python train.py --normalize_top_k=false --init_std_router=0.0311 --norm_place="pre" --parallel_block=true --init_std_qkv=0.0229 --steps=6984
Below are experts of layer 2 (counted from 0) of a mixture-of-experts language model. Rows are named router (the router's row for the expert), up (a neuron's input weights, with its number), down (a neuron's output weights, with its number) and show model dimensions 0-63. Each number is 500 + 50 x the weight over its row's rms, rounded and kept within 0 to 999. Numbers have three digits each.
After each expert's rows: a language model's description of what the expert responds to; "gets" lists some tokens that make up at least twice as much of what it gets as of all text. This comes from a sample of Wikipedia text that the model never trained on. Tokens count by the router's weight.

# expert 14
router:446514550667651455525581520444405508501488489513415476518557489504479502462512433444570515497552481486522522568517528459496477453485400471503578464469490525534474552497406459498510503508459499
up9:524490440404539491538545463485505458416524530554462497466458481560451512462532571499520477450567518456506561521523503447529483527579456537545529487477477585499564435552502436443451461574552481
down9:490548471540470490473388545501541559490497532520501469515422474440511433505454518508449562509491438481512536521494508535467381478437499553455499570532575555506524531467506546567485546469441513
up10:450518427551526480419542443578547448483465518467483517521519510560549557487463466634513492530405476502490484458451479504598505461517558512418506499516629512627570551539569545448490544498458385
down10:514569474500449392427613519524577503592476548496538460586589469559529507534596484478510496537455495527549466487490423540522504435487536574521466496497532504459481465532551469612482493447549401
up11:525532487497444491513467536478545488485491470626517480488408457512559470485548521557391505556473460551464577436458340480609476403517407504510610514510522498562443512459472555462495475415529538
down11:521500479471465492586502521492547530557567463561546496543484555470403553476525540481532454452485478586533617611502554422494481477473493482532440515470514521493535475638434455611527509513508557
up12:549526467446551502476508478566486485502619489576496475498507582516433446483509511529551528476558454440441363507509543524533486417444549435520618479488420560475544459526520554524497515605538539
down12:619513522427511549454523497566464440397430544400411480507551479485525506489478425532456567575463553432416467412496422480414447534516410548485530445624415483430451493481491486377514525430477463
up13:495611512463518472448460491547502610453464428543566480520534453603553484532472494438539587406502515475485497580530469605400497523507525466486470442532482579553447569534533439521512474403539393
down13:574440480583533499519406467503591460507452513563500517426423440500435558563527459482515570493473387472400462516529495557504565466511560542570461486475495489432546444483526497499530537546559492
up14:495488524600499513558474495504626488409507469477452522577400529425482446420466581521492464545475483456429413428490485486545514502481519563524421486510366482583430500519603545520450418516503612
down14:483560410504555428458580546599452485563525549471547505480593538431515504503532397437466460507525459485522559506516515476452487554516559471567497481562501566472546436555532339492502536582445500
up15:437468436349514585571466483438457484470489536502554532464477492501463490561509443426445491497581469543522470410556489467422460517454587481472493503391505408400499487473435512438482435454539438
down15:484516438548491516511568513471546519477472590467502450462507498408427521458546597473571530492483628463512496575567474522461612528498571499544515490391535573528488455571466478562435610561549496
up16:461530499337533517489575373609528512621488508511471604535558433517473455515484534490427386509515579420554422457438493470535473481497464595524503428474473493534541502519415412565556470473463457
down16:494487510472444437445579525554481513406569519534457395483469521480466461492486509505424615477539500557547588492532568591479533393485545505544432416493532490578460521528493451502445529477580509
up17:450511535501515514558509468490486558543515481534514524378420583563413414508509400439478605614495535514533462480492509480487521548448454461503542508503519499556548523473497571508522500559516535
down17:558450615512462545543558472519585508476509525427517521502442416462509580398527367591536531467451445477448538458476605479547507486526518486493495440462485498455515501471533489426491549527494509
up18:464554469409521531493586467404427527552555485477518486562499555580416553459473467501428519454459434519429495483539486505454409513438465461531499492540540497592507517592472479547489493499537451
down18:490524525527573554517512483531469528505409467553454516515507496583499463536542526477534434607508413446515550554456567501492512461462427542479477550413514552506530596591448552408557532468481548
up19:602492576439521572457519484488518599537510464533573531509468502521483459556466496534602649517444420473484560460494631464456554506421425537465451516482477441636449507543489579445556530502537580
down19:402438463563583454419476552450435555510532506544552495504566466566552441553492442507498474556477515491550412562468427504452513414416527515559511540607407506384417456440546468467487527485437606
up20:474535488534616553481442517496415450486516580471469439460486485539475545473442449471539611396442469495596565520462505528538513403432643414520541482463442548499579480519554494474533477485494547
down20:610451423504448545597578431476479611525466533552562471466545450459517431518517476408481496545599565495410453521501424511489486520585450416472391511520523447471532567439426544529540535524553478
up21:452487463564549509431503488492525579442533485523477398450439468500415459476456594421539521441543530371575522590509567486464556437464550464516374536523464492497397468518571500494515529490543521
down21:545483623553530495515486516489489498528499474475446497489466487551570543567547508542491463565437441615406529516596459472542479565489454422422556515446439514494535401490462508483537581417483430
Spaces, hyphens, dashes
gets: " ", "-", "–", "/", "−"

# expert 12
router:463444490538499503447452539512405468490531516420520489577445472504567501472509460547480515551481441548493434543380535576553584483542403427468441573458524547428459546494526497502442516522516479
up9:538460539507430492515478473513462383527564473493538521437557555425508479610505569490465564399582460607481529492514494466544626497476537493521485491528530428471566436492468510526504476592459614
down9:457547518554568507421414543424560542535515570521510436552446511521465621453454385552489470539436531514486522490556476399514598543504488496471450486430440484454502545496496488519501458561465538
up10:519518543481440483526478504447533402433443518565485478455441525485605465468459477530478502470481585525487492548505450525471540467436484503564518532464512503493474527652521494563450446560451475
down10:455474488468470539512553567443420576515617492459488453477411510464464551480503499466566530473438470509543469493481508407654534433374453427507651532552436561465635503562521444520540440426442496
up11:457537490457555454556431384500524507431584419524445509438505455479465569535517547503522360450492551464540506457429548452457521649501525432498504512448480493572515445487434479557455529508502499
down11:520438549494555545574504502526500514472579502484537454502377559526545545460386508479475503540393599454562471456404440455498480547535463483523475580526513436575415453556543569516480492575585499
up12:470468496544491480500515463413627506497453398445471502465475584471524538526645428513498485486517490499565585614536495525498519461546546589438383520389509465487465494585526488580481492511482482
down12:587539512467430480456514428555493484433546523510404587465450563462555511508526507513461532481503618511499527464480504605555566533370491454615460494575409439500499477559565488531429493564476632
up13:465489523502500460523563516567518624486540505456426545495442447450503571561493573516521509462483467544540438504520523484470555471538573438491444545407436508499523584545500532607488447466434430
down13:496539527527514509554476466659487416502498480510590508538476422445494417534486487511434473478525385441384506535475453464594500504512514479496524485540479510473410504398512577450494535450453442
up14:557503527449424593533455377553533529528525521639506617531468523571530545557519538540544543433486521439472508547557497583617496506549432469413521429534557483412503553500388499543465436383463497
down14:550485452550559576480512479484484459547434449394473498444455513504413460545546499520527476473399470497481478516564421435445485510534536492554501440510440506503573580515527517523489507507545388
up15:448457518520449520500467448538505385456499488576524480514474478540516545445466494539531549440477545491498450393506442487652518401475441574448473523500507541603511500594572569449497515521541559
down15:495537591520575489476421495510504444580467534572474497488546498562460454583610521456504484506523635590500470458454496499461480538491555483457469451544450496397515491493554534574550535592488501
up16:453540519552527524505485438531465548468531537530557466475479477485466483559428567568382562560494614424464443466520482568529567553550549549460524432442496411448587487477477473453489447346521562
down16:549538459490414467495496509446543552515441486519491535513477520526531500497439547549554644386534481522451509459451377393516519416472499559474393524592494523538655483505454502477481529467490555
up17:440496494498432507540426487526467523620456540409473457451467543506459554515472531474562454512490581467489497482546487595407487575480428489511465438541448507507520429415499434449546431561551502
down17:442507521376495527457422547543518502393478542493540449494551546480499505510584448577456450472467500523429568537542437446492456495530651533549496444534497466538397464510502480541486573538514470
up18:442562512433599441502496529519507459484559532563586494612439457469506533467508537447551568547433547589435508519485451458475400488472584495426487460502558579615540518554508460508591513474550493
down18:510531601458467484449485617451489621481436539490527568572425489495489469507470465492463545481464458475598523521456456495498480517538504505626568466533527550498470521554578522473453484461598521
up19:605520562562401514498497542497469494490550502520494499421518462523471497548483456518407477460500471555494551467438538435555512559502483561549500493412551434485521465506500495564526493565524462
down19:517507532389465340573476528499537460375471492529418477409490505499583564445447424494559467502539465533422517397547504451429460420488546529499440483442478575486487495564511521520501526562474547
up20:574476464463499492524483495373506501535479536585538481476412553586447527489423500547521498453465502435544436482512417540468457552515479507522490569521517409528497556508421568528454506509509478
down20:540461553488536481541488459472520558430485490541434551638506513473515507505415497494460462483518538471518581451428452446487473504495494561461518415613564454512512547515512527435542521416467540
up21:400497476562473495494477488436496584462500469510467478499428500515557558549539519604520543646516475516430473490573576483459471512509509516516494523541486571423471527529468550379422526403524419
down21:476530604512500540400514493419468446483543563542489508536552539539471450559525497573605513518571456484569544515511422512438542489507490446492522439505459519468539505517443450505568504442489566
Function words, connectives
gets: " is", " was", " that", " as", " and", " he"

# expert 1
router:470545544547545440495492563485372492461554523498388447432571467534498525565507488469594418540596404425473520528416515478543529593464376577508500491498541511470478443575408493575457474546518442
up0:573447498548486497450609504421552478430424431510562457450462574535511513553435534503524489520539373485480542514538625546501461509405547509485506442491506435586443595509458510552555488510507607
down0:535510499573521490538471476429564459542468546486550475520523543456496494451535505468486494573519495504541489584469463526525551603533475517590473497480466379400430446553532575509457444526434521
up1:532441534487447459474474545431446587527462463461442551489529511478544566458448516520495506536488601513505468505473550525538501522542532559403565561516463439446477423503494515488418486532454475
down1:526510463516448440529620618568532447448467451490424495555555516441458514500424520476515514501460502525530559479510503509507371508502525488481524371440575521460568433469562511425463470536512506
up2:420460474491485524533440523505490566646567515573538544484497455404572499525539444570466553490496509496438367481515489569539469394431399507557470436491445493458417477468531513538505540548512586
down2:483485476567576469479527497510544449519476533537549470535500510592407489541460515464542512466511519481417439546414483500474539563550529588503489505538489502531532406502463500501495468463444538
up3:476484571456488494539449440506523564526550506459414600566522493444471500455585463514512577523492511445472506510526491507461502534577467514532485553567508471495475511578513476425499472577530462
down3:483469402619500517502584506508494474536561473513536541612512505572522511525512405463536477461408589560448553447454522440423439492468606471456431498423490438518564607542437457536517501559484549
up4:536460475626486532594476529573581518640509557453510566466519486520493498458544490581524544486491487560434573503457547550550496464478518509539481430464629574451511552473484474507496433467398531
down4:503475477448533467410487549528469589533426522529466490456509418530475553485528562486496523507518573480427489409484535589550486533486508540582578461527558516491476444476518444512488485534422524
up5:466580476563478603416487443546481624398572455510386482547429465498510494521564561480464513507466573547463513501490498479487466519503518499512501523434602530470519442484382482458476507447485442
down5:498582502405519514518480540458476487521506540488577555505510471527458521488453560426463450556474485483447561521517509535528593532505535493454467494509473515530498403530457498510509466546426433
up6:475516507452402546475482430513439493428528553500484447508456469520599447629475439446497506506466482385542503584547519502407528469512556539470571491533571548481464439452532549507596499501468510
down6:488523439532509557468513490577585517513608548446443472504462515472590539524533448508510481549495465503416531454570562510522472455596413486472456452560504542536440519534443395504498541559571420
up7:534492438463414569545484467516431531496467481568465564406425482617492470570540440520513501363504548523496545464528508503492438369415483524511558580410466519491521462538456511473474406468594523
down7:463574590491344450501495525479582482507457595518518510560522523472500534514518533488583490505487407540410418536590525491485552571550554528521481483442391572564523588518486490514466545562423560
up8:417552554533621453444661491514448509482477501488508396531633461494439478524535464509622535481443502446501533493615487483485457562516468493432487527531519483502558510543486499559551464471463476
down8:495425524534501489535545599541552514531535511467535449567488526540541482449513542469528509576522528591589489474575562460481533454460516400389525504487449606435480559528533441477532459512505455
up9:507485418438534601474419490488495540603569459417599507467558490475601538461433534402608465503486443449461545505463431505506578491488480522449495473470571472524455578465464597489473441477550541
down9:430501499559495406419613536526537536500425566581489513468564529457546479483392466519530443472468520480531557432439457565455517507505514503492448465508498477526484432488495470464393504454457391
up10:444537529481518440502506501466539377426496515387553405554439582544394526484502502541561596595446440566561473525508508520463524485413496545496451513478517401538472530489545562500511522506459490
down10:465511453481546512469460453534530499511492458520403572564515446574503502485564430424498412456496493430490428412442550475517486528524503519477511498557553512546470551541493491554485524400537568
up11:544408478541504476537513543406515534556486492585516512491469604533473405530519453516547545542427550521511531577485492460499497518503369472489489487480509488446385543477474406522520568469566567
down11:460351465617402557335532458443441482505486516530577551540454472486506493398491515556507560547556562496511498502521570568410466501510469485487549445469541583526461539487495473539522493474432512
up12:589495547521519453508598561444488447486558502540423400549427466496606443503494377466490619489586512489416523545498461546504555463607535458458565488486520538506534499483460566484481460467558537
down12:488541482551461521551482575447457588430438486525549508554508462466494487469486543556463444537433493485531621445505580529425588612468515463521549559483528535541480510548425494432464492529478479
Single capital letters
gets: " U", " A", " I", " a", "A", "U"

# expert 0
router:444594467579533498526519477502438481447515543443536511511465508469520524613514473560514498550464425586544563404407593515531577549509521503427443504517520515450434602482509507520464491502478453
up9:470456517505595434504495506493523523410596652488392408505419511500470463534465544505557465500493479514502493525437576520473548599397484467560505479463457422524472592503449440451542489497481451
down9:497568565603560478448472436584503531580465471521474471480475609554522535477522591572655485517464518517536493583536455474402481453509457513460487480468492488422497552504456430568455452554507435
up10:475577521452564456476493491559544563504524404492498517553510387461542559484470469515515484495499504523543455563506453475420532524500485474441508429523507522474408551488593575524574491541460450
down10:550445460458441443549531456520486479492490487485452552466449541455514510544514552458505463510395523380485450499557452561476542456483545446594523469435482457602562581477517463502560479501479455
up11:379502532472524483517499587535507482539445529531480571360449478395522405542472477425568457488478396535542521502488519461459487542558392507541539468573542516608516454423538441383403455547507496
down11:582551544551423534514446614528507494354485504512451409552463531500447577510492625483502534441502568560421473500550461515487564533447496536447494546358520412471515463506503530429535469600549499
up12:569445491547571579512469479509474570514556539519536487417520548445463469405415465455591500499499498539502591508481463442567611594513498554468492434453523516485491447540463471488487592453477535
down12:475407458565554502476611443610494562455453520513473497491473499567466535520511494451514469512493522417472523489512462400568405554438453512435518465525571501470469500432470458454514551462562493
up13:494556489544493460451582502559499553479597483492485509516474503438568481515539532483527491505470433464512469599452504451414411592440531470419466394508497463492414505476457484531551382576496526
down13:541512499442447425494420489427569491456394588475480527376562429453457535524501505511424534520510530425481526485442500532494547590536548476387491559534558431552461474502543506519379555498531420
up14:469478407552535581496604478526559485522522527566577574565471477506422500468450558495483427526545506467516479493508469449442493465548390424548504520517608456471517402529557470582416452506563458
down14:455468491486426516516536558481528477497568459521515581527517495466523553440467465462442577455525510484430437504505433461483507454537571488550432437530550492484480487502559546485520530484575573
up15:558532495440488517483552439482460511530433494413529537539490512595525506352533394559555564465522386480531461513568515506471503462520478526488505426479550548526528528569474534487531449503465478
down15:596507556562523452496539466531501582542547485552580526460512547546452534488528452536409386541553430614474471501516375494578477491580570526489559502601413442497555485512530410521504482354500532
up16:512517415578501477524439569397528574592544564395456557478462446543545468527587557536413493449520519416433591520453519569508612567408432496473524449496515499536530545470456466410501508569508435
down16:503552515484535533526429550508479493480408519548538504504549518490455590508424567468535519426476517553555517476487495505532526531548494387445516592545471472507458483507427605446582478487522538
up17:528643398469560551462510545424478537553470497534421478464464521451486501463523496472508455483544564564529490507498564539437573437533516489423500563488562463479477531545428605420495494522496487
down17:536496529493498591509562584466540474487546490524487548490536481556562467534580529469531455519488483491500547501417507454467430468466434544464560452465482480494521433390416525472498478560641606
up18:454505472488523543510461478457532544421617527441436505358523466539584576483562525588497517552540471591497564481455534488491443506376532635447476514436526509553533516484557510415565487454451546
down18:551490510463641447487459536522469558463561495425482464563417522488505490659566510477489474500512502504448495464479511493561478414524458522467505526570472532543575519450493507522536458429715494
up19:439488423506483545413483464499452527466423520513469456493524453528440541449493504487566492549539482532540570527427487479539553487407461511489563481605460402518505552449529435491585524404544452
down19:483566511431441558584472486573549416545491527436508541438454409499458421508562496589472403514429451507517482570577470448533447488501468541508525433537464529433458512573463501545496544536479530
up20:494535468485474446553487532496576550364451505568520447460489553500510460534564502595516555550511437596552383505551539458509590524443438443499522454493434514522421488568471493419511461456480426
down20:448491557582557528502449492454502553464529528531577477507436528513417440483527442534524506482455592469542537495480383599457528422577443482497497535507546540491442412475493542529439554511572484
up21:410426570492496482466476437482422482428546534527474475423343529527504504594452538491443563502479447562580506430445498502531462522449554525451543540505393410510596461437435439427583536492503453
down21:459499482515510645523613488490486504460545392539518421384545524403461454452467564479522441480523449479531497421447488582446459580539405459506459503559493547514471560449471461605513474466463590
Biographical life words
gets: "5", "born", "0", "4", " life", " born"

# expert 4
router:487521508559495568427487547458402464497476495462437469466521500569517492623513422495536552479523418608477506444480516439510517489520390465469429493510471493502440505477483533514436421509516481
up9:445491403588551602421514531468448534546462501509435595396430474471487484472483590557567579500505519521513560431556500536484529563523532576543505523516483487502448454545501497483478394452469551
down9:478462521561429454589590553462504500479441519522523538484483525438484549483494616428454435438561440531430514531503464428504581515488543485540523455469541490496538468571491432590500505612538524
up10:512480560496479472414507525556475406467466452452430506428467542489532570569466539469570536606452517495438497484525451526514454455619540537486479513553474401493435420524516541504514516478446508
down10:504471533489491526603519555475504514485631470463590544485463423538549445422519512557447442500489489450481389537485488360530578486569490493509494494489471513465586500394548569486518529468495551
up11:552593546570414539504500477522483452406600444459467462490400474540495509517602492491550462449514435552500465528437448482413473424516501519539456507469471406493547511501540497525513442481551531
down11:452514466512534497482511484494463541591510546463536483509487559506504442464442512534480448537391509444493484567552516489521454640558453515488488567490535505595517495491503504418512503446475484
up12:461512591529597431518491472462551505320410476553458536559470534484476549504488578513539498486483557493554588510470470453419522526456579413518473529584562459456478545449523496490539446540479469
down12:517522420559426581494559547549515494576568499456496505444478385408450484486549526529524519529401470544432451472492512450519478554489491526548475508449490546452499500507446530516523461381609455
up13:490608502526546473410496499465503538563426534606505495523421507441494531431522485461541528559531509493463550432538547569499476473408470387396532546418550588471502460514416477505533574584477460
down13:540533489498512584425476466523425471454536559475591445421542445484474481555528404499543439479461485454530496523603452474460577565499469485498417505474483457504451499467450457531529529542591449
up14:533501490544591472547544593454507540523521489504401524487537539516387503592541517552496497441528430499519489522539621542489551506470548499484495514457415461495379555549525512467540478515508689
down14:559476369476510558393456433542534512503523524550536485557554416539518524410502492378540420506477546571536472485528414484538520482488500492516566535495507512499538521498499491547407497474546449
up15:475448536476474502513478517492498469524436607550485418513439494423500574503531473520499615499360579547499498491535494507450498559506558488548479503469443562422495462507544531466482454565562469
down15:562494584491470381558567482566568549602505519582496569488531427440489443515510431475434526531586557485496582500561505523531464591429529510499568392433446529474517529500530457470555499551511450
up16:589527552541480464459500472578562494536509509504527529623525444619567452470551548566433538465420459465509458441517418485438550529525414553535524458437407466517444476448521473424488547413500514
down16:473469428521559600590391560485427524465516520460490538463411456471458592475542466493496511648548493451533505470529578547609589527469564459520551464406489525501499567506578557569505436477517564
up17:493440525483454489424440432517529469548430504487480522502468495558464501427568531527575507455459535550526510523500576515434474529457586518581544514413486475472510423616498519513511472478513461
down17:512520555467442555530511486457454525494572531539604484512578546418494541458450617507445486542493531488587488475588501485565551529538493444474466369428533468508513467475544412464508539470542442
up18:444452410554488495461496461510520469538490476428504464599522488504439553516470418613512552505535527497501523500595565515440518535592522541436363501457580483571528560527521476492542460485517460
down18:575424468491463524566564505558522594544460505445427516443526501498524509574449461535483533599482452446461522443455536495484555426510482470435524543453533454540564537514477508449438497530544553
up19:398552478564444523484514488459468468515487628492413524437546513442519498505421550463504508439592478475582550478530561462578450442556448492519507517380493449531507448441584496436499492480509460
down19:549498468533467480433553516543487534549474561474534494512424441565456427513503431412468561624492439525449415485408501524433544565529564557519513506486550512519523488540526497498434482477457560
up20:374489519418468411532443413398490475506568565558484397461521519528513464531532538511519551508544560523483445456587470468581557418516463543430509441542547580525532486539649542542528551567417581
down20:541562598506431579476468504657490542506544403387493531509504478541513468449488477520505531471587461531465557466510484513451466436560473439468493519488564500423511510507466500398464471540485449
up21:518509470354511537538451461471461429404464496494505475547522501488543632475480478467525498422468511528532526522504522496487536469495509489411530499485519525486452533535557539433538488460494471
down21:610505533554547473441494547530446579552543616444554466529438558411452469539477546472542469524459469456435435436468452519438475528554469489546518505453493502457465464484447421525467482528512581
Line breaks and headings
gets: "\n", "==", " ==", "===", " ===", " Preced"

# expert 9
router:474579391542548493493533511472409448519607490455426501546542573540466487521538391568541535520547432546475446490431591534519505568430491640477598556521551497423510522468499442569474486518610522
up9:523509547608442525551560485511419490458501511535554522577440480429575451432508566475598447556541480457503377549522552589496508471508486548525462526416542560554498564458402485470529492442552546
down9:524515506511473506469529414529527599520392484527554472528542471454410548553466484529419478560514574485486447496480469606475518456558447488502522491511543535490486445423580439544524470481495454
up10:542459570455407491498560441373556507490487548569496524473494425514473533462532490521551424534496562547483491477508500384467559454449432470495555466480482475416453510512486547466502494455446514
down10:548488484540538531606516546526485389438486542440488490510542509424546491487487498483583527488517537510422618446476513523512492435498614471459430543493513500494521431530486521545490535398518450
up11:443458443524413540603472503533558472501560485542402411528495482506491493520534484481502519468542457512504446429632502536480471454461496479516516443466464591472505431411555541518477565485503399
down11:489589590530598483470594411568431463563460561529547501505459461495531465482545537471468493505489475462499475595529485510534470544512520482391474517438423478502482478607480475496466378584513461
up12:451431430499437547502555547551531584570550483514469486484501492531504520549446457567582500549463550470518502441500424536559483435432481536456512496457540490553448461550523474415471522585530468
down12:568456512554510427519603522479482525431569561581501497414432532587543484477547579505499479492543464537547476559480535431415534575625567420457579550518497508555505583503519520508480501489465498
up13:404520501600625518520474422426525579512540529524485452532450500425458488511479500415458503536523531531408540491485564506478543450489486567470512523520553528480500500536538587469435469522518513
down13:526450555425472528520460517606506477579512527399459539519416499559554529468585487414580500485563626451456494452556566529541432543581608399639450480448487455518441482557550586384532512508505518
up14:507499535486514452446419494433560540545509421510525488584431499577474531461471402562576536546489472574512493465518573470395468499464482583471544500496512526394490508556490497495448490552477466
down14:482513473517547562512464525576530392473433519546421515511565416513547542380433470486489422463601435445440489460497538585526548480433564594444465415483476459647459484500436579469532536617531422
up15:475439533441539514582451530462549476581590460437471502526453561541468460502465438414534507433549487485478536528533519470529510557417481430501461449492497605445598490477556514484495460528399358
down15:492425518617467511444584547558508417398478477553486441510568501475551547492436571507552404493474528418555507464468536540437558538562491540416447478515560476479431519521449483454382430455560570
up16:489487467544529416599534555441459486490505450570444434560471463421486460535544474539553596574515520479493428492476559467565530549501484521483481563626554498465488545526429554441493547633510417
down16:528467453475486542508449502532566621480409545548484503525562574593487438492477603517483588538547494584476449498507571505536482477500590578432371499477520483517466464443596500491504607425444525
up17:447531516543539569597484526492556500474539486465520423434478447496427445479554549497532509603452485480431497413526418416539495479406431522468521501484514513395548495480429507523527474455489466
down17:499477504467563481495516517461527503548433505504527538469515483424498479510519536567527548617493540542517500437483487511534560507499560611473486387462497579504463473474461508438506583514565525
up18:508423516462470584463498500516603472471472461497543559521509543454512493561500578434560538596475503512496516489516604477512424529539517548436519488450495586507470523559494466464489442441576503
down18:491488504523412392515432389571525505533442516509581497472443586506424541504542549545448568546535462443519440565538508472535570523458506530382486443514549476551405580387514481542507486468513501
up19:499519508439519512441528481547438516575569457477461510500511441520507579355556391469530489500528546460568532522530607483492489527493506514468511511598455511506547475467486518539478603496486525
down19:411432455513442545404421467513479523476485441485485579461607483437469494431482539446472417448496517492550540495518453407531526454477449518468504470502509470560504508478518455560642503510457528
up20:443552498545560473542445451498507438552546421516543543481524480492472499402507516515417426406559489519533499521472469500459549489398544583462590552498586553494546538558527488418548527475498524
down20:454444535464533519473525517474474596513473583532506559526477606432446597532508447482493509557564587460494409510388457455545479541563538458458544543537485426503483443519416565561479582528500498
up21:540546513493527466583409482473526480544506484492544387570555530494511502371531455426629510595592550465472466487488459517474407474521457554546524496505527583494428409484429484526454388464481478
down21:520483510441500568525547595512576520463445492501522562459498515417531542540462494486449433431476518531533578471466546531427519530397498477464526635494495559511422590581549531433512503506521486
Later digits in numbers
gets: "9", "8", "7", "6", "0", "5"

# expert 11
router:444483542512536500462572499397359478501471460521513479527621532504516452528513402450511492483551529589510516480447527418601541513477519452426592500455512536538433497490422524432519485534505465
up0:470432558551546526480601521439472493457407504566529491550401521460461458458467474460501484476558499431428526480470384433506550554361480431541490569344451503460416473531519427535604435581435496
down0:467548418477546523498510533530509546560502635444464408546563528421483556503415484529560455437476500418469565418496559485512433506542466508528420583505476490431450520516480562578512525461494466
up1:468562450564540445504462582522530570523497491549453522521530446612543521521494518538493504454424587471487527439508431461460538496458465519524443516539493479587534527512442522462612636463522539
down1:488623469604514533467432516507567511526439465543443518589573430569576503507446500525426522551507475517590399474484388481513529481488490556513538550421472533588613468548435528485467505546542472
up2:511503420531519623484481588438530458504500419423423440471453523448462478498507467520546491484367481423532525499465513508362521562552562510457542532551657556550569450517541463530550414581559550
down2:587533456424556560492441486487537518527609474441403410459450508408407493435461504482548530471483448487485471477525435429480512503619532433431326515458597488506515462508504570483556472504460584
up3:495524507560548505514501464480499541498571491538552441542602528456497485573421487504527466472512593525568519396503494565549527426527543532424462486396490514460486490480642493519461480490521520
down3:485578421410529472450551472567517506445399580510504535638485520519511605473518488542515546534511476556450499471451498434464509596446483519432561469535476470524569597521536632506491416510433471
up4:461496462427485544483433439436519610563388523503496514575529425439547460504503543521464525500523493522511490380532539474484552543450372506540497490538536532485504532428641492517518522487445457
down4:446484476515451498433446529499478517505426535495480396465459486460596467504446532467367509572365427385498509505576469644551490561511526513434504501575485489521528514511465497459584551504525518
up5:528458512444445549470572568529564471487511527400498520499403515571409441457495476482468458422503542523484553601511486450624574438521401506479537528496508525458531556576449491494537515560536512
down5:500558468472589493503543458525388549543439540527574465526509526473446577553432539454633366446544392437450577520564503429492474588452538496453445643432580420541514457473544514499489537524517472
up6:367539562518469488553522568516545456390491492544474490490491505472466469569523533537505488592481456393529500502465478451427577394516503508521483488491500478487477412464506465552614513516464602
down6:393610493600554445511524496553427396518453482496572484457479492586545516547486439487542484517506452457578458517516558473458534464508514557558487453554458520525502516509504441472578463631488480
up7:480483560517424519516426489510498497395482526510520481519404551483541468597512520419544418465458427525535545464516511459483541639483483446496457555527457569504486464507576416521513458518563566
down7:555462533535423513458482482536568544530541509617460536454402421506528612462560558376550533553517399534615520558527527493557477565486509493489514420509500502582616506541503564551476430544542523
up8:534490473447525591492490443560443491528500486592528530542529528614540537557507547515473473534575505499415562496526500484499499561477495459514506439536503551488437532562575540436578443514614527
down8:466441598516463386550595477520501592507475442542534459446517494440531473512469446483476477496342459514528555548461493452445603560533570519467413491504553488536473469429424481422432472442505513
up9:450433532549546455544522556555550461480531558536457483425483446431476518501479489413414562485515468603531467471571510466534574443471553473505488410536522517504437486500480549551546410511476531
down9:506499505495564555457591497431471525575445523434514501494423539472440447477629431373540563487435506479471530431595453484528463524455531461463495563479519513546533485508562497451487548402532558
up10:490525489556490582524526551458396526393544450556503497456541448523495451507595482561526567476506440535474438462394555511512441540510487567556551427459474494489584525485515458539456442512446491
down10:492441490535528444461595431487587548598452556358545367482603526524472497444493508535484539503505525531482496607541522468540551507460451480495589487503459545467602550459562464470426396599442521
up11:532441516468491545448430537457505522593484577672553492502467467504527514441457502515469484485488494574522492564499520504519508525550488520474562507459410473509462483400448544425593519517485548
down11:464475497471535589545507525494494497425496448493510532508527506473534376536433485449508441530507504471522436522436518474533503542504569508420543556529541499543436544411547514435462434477444462
up12:453401478567485534564408486432544539562442554513556465394570528532502461457506549495467459563407494565491424468521454505476413424475526525475543509446487532482490585431451424521513509629496576
down12:435436526521490501486458586480540419492537478551602550496526565470499597514453451445534604461503477513477492528525542449503482469473463493518488474535356513502562575561494484490534375463477454
New and compass names
gets: " New", "1", "2", " new", "0", "4"